{"n_layer": 8, "d_model": 96, "n_experts": 96, "experts_per_token": 2, "d_expert": 64, "d_shared_expert": 0, "activation": "swiglu", "moe_layers": [1, 2, 3, 4, 5, 6, 7], "router_score": "softmax", "normalize_top_k": true, "routed_scale": 1.0, "balance_loss": 0.0116, "balance_bias": false, "n_groups": 8, "groups_per_token": 3, "init_std_router": 0.00688, "lr_router": 0.00429, "vocab_size": 16384, "norm": "layernorm", "norm_eps": 1e-05, "tie_embeddings": false, "optimizer": "ademamix", "lr": 0.00101, "beta1": 0.9, "batch_tokens": [65536, 131072], "seq_len": 256, "train_tokens": 646200000, "steps": 6790, "dataset": "wikipedia_en"}
Below are experts of layer 5 (counted from 0) of a mixture-of-experts language model. Rows are named router (the router's row for the expert) and show model dimensions 0-47. Each number is 128 + 24 x the weight over its row's rms, rounded and kept within 0 to 255.
After each expert's rows: "gets" lists some tokens that make up at least twice as much of what it gets as of all text. This comes from a sample of Wikipedia text that the model never trained on. Tokens count by the router's weight.

# expert 35
router [168 148 113  98 137 120 141 107 136  88 130 166 141 119  98  72 133  76 161 119 114 132 116 123 126 137  94 119 159 132 145 154 187 186 118 163 153 102 109 110 148 142 159 127 139 162 128 185]
gets: " of", " in", " on", " from", " for", " to"

# expert 51
router [117  82  91 138 137 115 123 137 126 143  82  78 107 125 132 125  94 135 101 160 133 115 171  83 160 130 116 110 126 105 174 115 129 138 105 114 136 157  95 123 120 103 111 124 159 126 129  95]
gets: " of", " The", " You", " for", "'s", " Me"

# expert 3
router [128 164 140 110 159  82  99 109 129 177 189  97 131 120 156 101 128 105 128 110 150 116 138  83 134 166 138  99 123 141 123 141 161 109 124 121  80 105 141 112 108  94 163 157 134 150 131 147]
gets: "|", " |", " Year", " Total", " Win", " Albums"

# expert 93
router [106 122  78 128 168 141 111 131 119 124 110 102 129 153 139 101 163 102 112 131 169 155 115 158 140 145 140 150 112 120 119 136 134 106 117 122 110 106 101 142 111 100 160  89 158 164 107  91]
gets: ")", "1", "N", "2", "D", "L"

# expert 23
router [130 142  76 134 117 113 174 148 148 112 119 122 156 141 117 122  84 124 170 139 118 160 134  74 108 148 130  94 106 137 179 120 131  95 122 135 170 121 166 151 137 151 163 131 127 101 134 180]
gets: ",", " that", " but", " where", " when", " while"

# expert 58
router [104 104 144 103 119 165 119 157 132 157 117 106 125 139 147  79 138  83  88 130 134 118 128 150 126 137 134 160 121 148 141 134 110 169 116 158  96 135 102 115 115 148 184 115 132 140 123 111]
gets: "1", "2", "T", "3", "D", "O"

# expert 63
router [100 139 111 130 124 144 136 123 126 144 146  98 156 139  96 103 153 128 161 167 142 162 132 105 122 149 141 154 128 143 135 151 126 111 151 120 148 131  87 116 122 131 105 123 130 145 146  87]
gets: " March", " January", " August", " July", " September", " June"

# expert 26
router [146 114 166 150 128  90 137 157 130  80 150 137 181 116 112 107 107 102 167 161 153 128  93 118 115 102 140 123 154 115 166 115 130 103 151 111 141 106 129 145 105 160 114 158 152 131 154 148]
gets: ",", " known", " well", " such", " not", " more"

# expert 19
router [154 116 121 115 114 101 138 114 147  85 111 155 145 130  88 101 127 112 155 148 120 111 110 137 140 119  86 124  85 117 156 121 164 123 109 137 175 114 103 152 126 166 155 124 103 144 144 164]
gets: " to", "ing", "ed", " made", " went", " make"

# expert 69
router [102 121  96 136  80 140 103 152 115 144 115 114 126 135 160 141 166 110 123 149 106 119 108 141 147 143 150 159 143 103 118 139 120 151 157 178 115 115 114  79 128 126 100 110 181 161 106 125]
gets: " ", " |", " |\n", "°N", "–", " –"

# expert 33
router [ 98 167 159 135 149 166 114 172  91 142 104  89 104 123 151 130 141 142 132 116 146 146 116 129 150 164  99 143 131 115 137 110 105 123  85 120 101 112 116 144 112 109 120 137 142 117 130 120]
gets: ";", " MPC", "0", " ·", " W", " L"

# expert 89
router [119 139 100 126 134 178  99 134  74 133 130  89 138 118 101 147 169 132 136 148 133 144 165 183 154 146 137 124 143 136 104 118 135 130 114 124 131 155 149 135 142 109 126 110 181  81 114 121]
gets: " the", " a", " first", "th", "'s", " second"

# expert 32
router [110 160 110 129 136 137 146 141 164 147 160 176 130 115 128 150 119 153 173  73 137 158 101 161  95 131 111 116 116 102 143 129 178 141 116 105 102 156 102 149 133 175 125 111 140  88  88 134]
gets: "\n\n", ")\n\n", "″W", "19", " information", "Personal"

# expert 82
router [128  72 103 114 143 183  92 150 139 145 136 138 162 149 114 147 167 120 138 131 153 140 134 168 146 124 155 152  96 125 111 132 118 130 118 119 106 147 131 109 103 109 112  85 150  88 135 104]
gets: " to", " years", " not", " km", " would", "00"

# expert 39
router [138  92 102 108 150 105 126 115 113 110 118 132 132 109  76 101 133 160 193 142 115 152 105 127 118 128 105 156 133 134 127 137 133 135 160 158 119 125 124 101 146 147 112 166 111 140 116 205]
gets: "s", "ers", " people", "ations", "ions", "es"

# expert 62
router [ 92  99 136 130 140 105 167 155 137  97 142 162 118 108  76 109 131  96 185 124 132 130 152  89 133 178 142 132 152 161 102 101 125 126 158 137 129 105 127 154 120 107 130 104 103 111 166 184]
gets: " he", " which", " He", " who", " it", " The"

# expert 20
router [153 126 111 104 109 127  96 152 102 137 139 102 129 113 143 127 148 129  90 134 150 143 168 150 130 191 172 175 110 119 143 151 101 125 129 131 121 125 119 116 129 143  89 128 157  97 107 112]
gets: "0", "%", "1", "2", "3", "4"

# expert 49
router [132 140 157 118 171 127 120 131 149  94 112 150 135 135 157 104 107 117 191 118 126 171 105 141 113 116 107 126 129 105 139 132 103 164 132 116 147  76 153 140 130 154 148 184 143 105 116 153]
gets: " and", ",", " or", " of", " with", " to"

# expert 11
router [143 137 104 135 118 118 159 135 114 145 101 125 150 113 181 148  75 124 156 125 114 114  66 139 151 135 140 119 130 148 157 154 120 124 117 111 108  90 142 130 112 120 135 107 149 109 157 160]
gets: ",", "),", "\",", ".,", ")},", ",\""

# expert 10
router [134 106 169  84 132 146 103 121 120 112 129 119 127 163 119 108 137 143 176  82 104 127 154 162 112 126 125  95 123 139 109  91 101 133 155 120 121 159 123 171 113 107 113 130 125 103 105 156]
gets: " a", " the", " this", " new", " an", " same"

# expert 76
router [129 135 104 140  99 113 134 146 109 177 142 133  94 142 133 164 113  92 143 133 162 117  89 133 148 134 120 139 165  94  99 186 122  72 153 125 122 154 110 106 147  78  89 119 141 129 166 151]
gets: " |\n", "\n", ")\n", ".\n", "\"\n", "|---|---|---|---|---|\n"

# expert 21
router [114  82  94 140 132 161 119 100  97 171 130 129 123 157 123 137 109 154  83 158  95 157 187 145 158 127  98 165 130 108 138 100  82 128 101 142 178 144 115 154  98 118 152 107 142 114 173 106]
gets: "a", "o", "i", "e", "ia", "us"

# expert 75
router [134 102 106 162 150 103 131 121 137 177 120 120 117  82 150 150  86 132 153 147 105  70 139 138 171 137  94 112 161 163 162 121 138 145 177 137 153  86 145 135 112 107 120 118  92 135 148  86]
gets: " |", ";", " –", ":", " -", " /"

# expert 67
router [ 94 107 110 152 157 120 137 141 107 135 141 104 107 158 126 122 125 177 164 118 137 110 152 137 167 153 186 116  92 151  77 140 102 102 130 124  88 131 139 163 127 111 135 135 130 122 107 139]
gets: ")", "\"", " there", "]", " There", "}"

# expert 36
router [159 131  99  86 170 129 146 148 127 119 122 158 162 157  98 165 171 125 132 127 134 123 151 163 161 109 119 117 124 132 105 143 141 121 160 113 137 158 141 114 139  81 122 139 132 144 160 127]
gets: " in", " to", " from", " of", " into", " out"

# expert 48
router [111 150  93 141 133 136  97 122 119 155  85  97 141 145 127 151 149 137 145 148 112 124 139 138 146 101 146 158  92 123  94 152  99  85 113 128 161 125 119 147  98 143 106  94 143  90 128 105]
gets: "%", " |", "0", " JPL", "–", " |\n"

# expert 54
router [ 94 141  81 136 129 102 108 124 134 147 146 103 123 171 141 146 152 158 114 166 165 105 169 125 162 148 108 129  96 133  86 138 124 110 131  96  92 113 128 126 117 107 106 161 163 154 102 119]
gets: "}", "%", "1", "0", ")", "2"

# expert 55
router [ 93 154 142 155 127  99 185 140 139 175 107 176 148 137 168 111 100 108 156 114 151 138 146 125 162 152 140 138 131 106 163 155 100 146  87 120 140  83 136 109 117 120 137 110 132 101 103 124]
gets: " and", ",", " of", " &", " as", ":"

# expert 94
router [172 161 101 119 106 103 138 145 151 108 117 189 148  81 122 100 111  86 125 107  96 137  88 145 124 148 127 108 145 120 157 134 143 130 103 142 151 126 144 114 168 133 137 131 124 157 128 131]
gets: " by", " with", " of", " for", " at", " to"

# expert 79
router [108 127 148 118 123  87 158 103  98 149 127  95 117 152 186 150  98 142 113 127 111 138 130 143 180 129 153 152 176 137 105 135 118 105 101 129 163 107 126 109 104 109 136 108 106 138 103 102]
gets: ".", "a", "o", "i", "ie", "an"

# expert 16
router [103 168 121 130 113 127 114 120  86 141 144 127 103 128 118 154 167 166 127 138 134 126  92 103  72 130 115 101 114  76 119 144  95 113 107  91 109 186 172 158  98 135 148 134 111 158 114 108]
gets: "20", " Born", " by", " Coordinates", " Country", " Genus"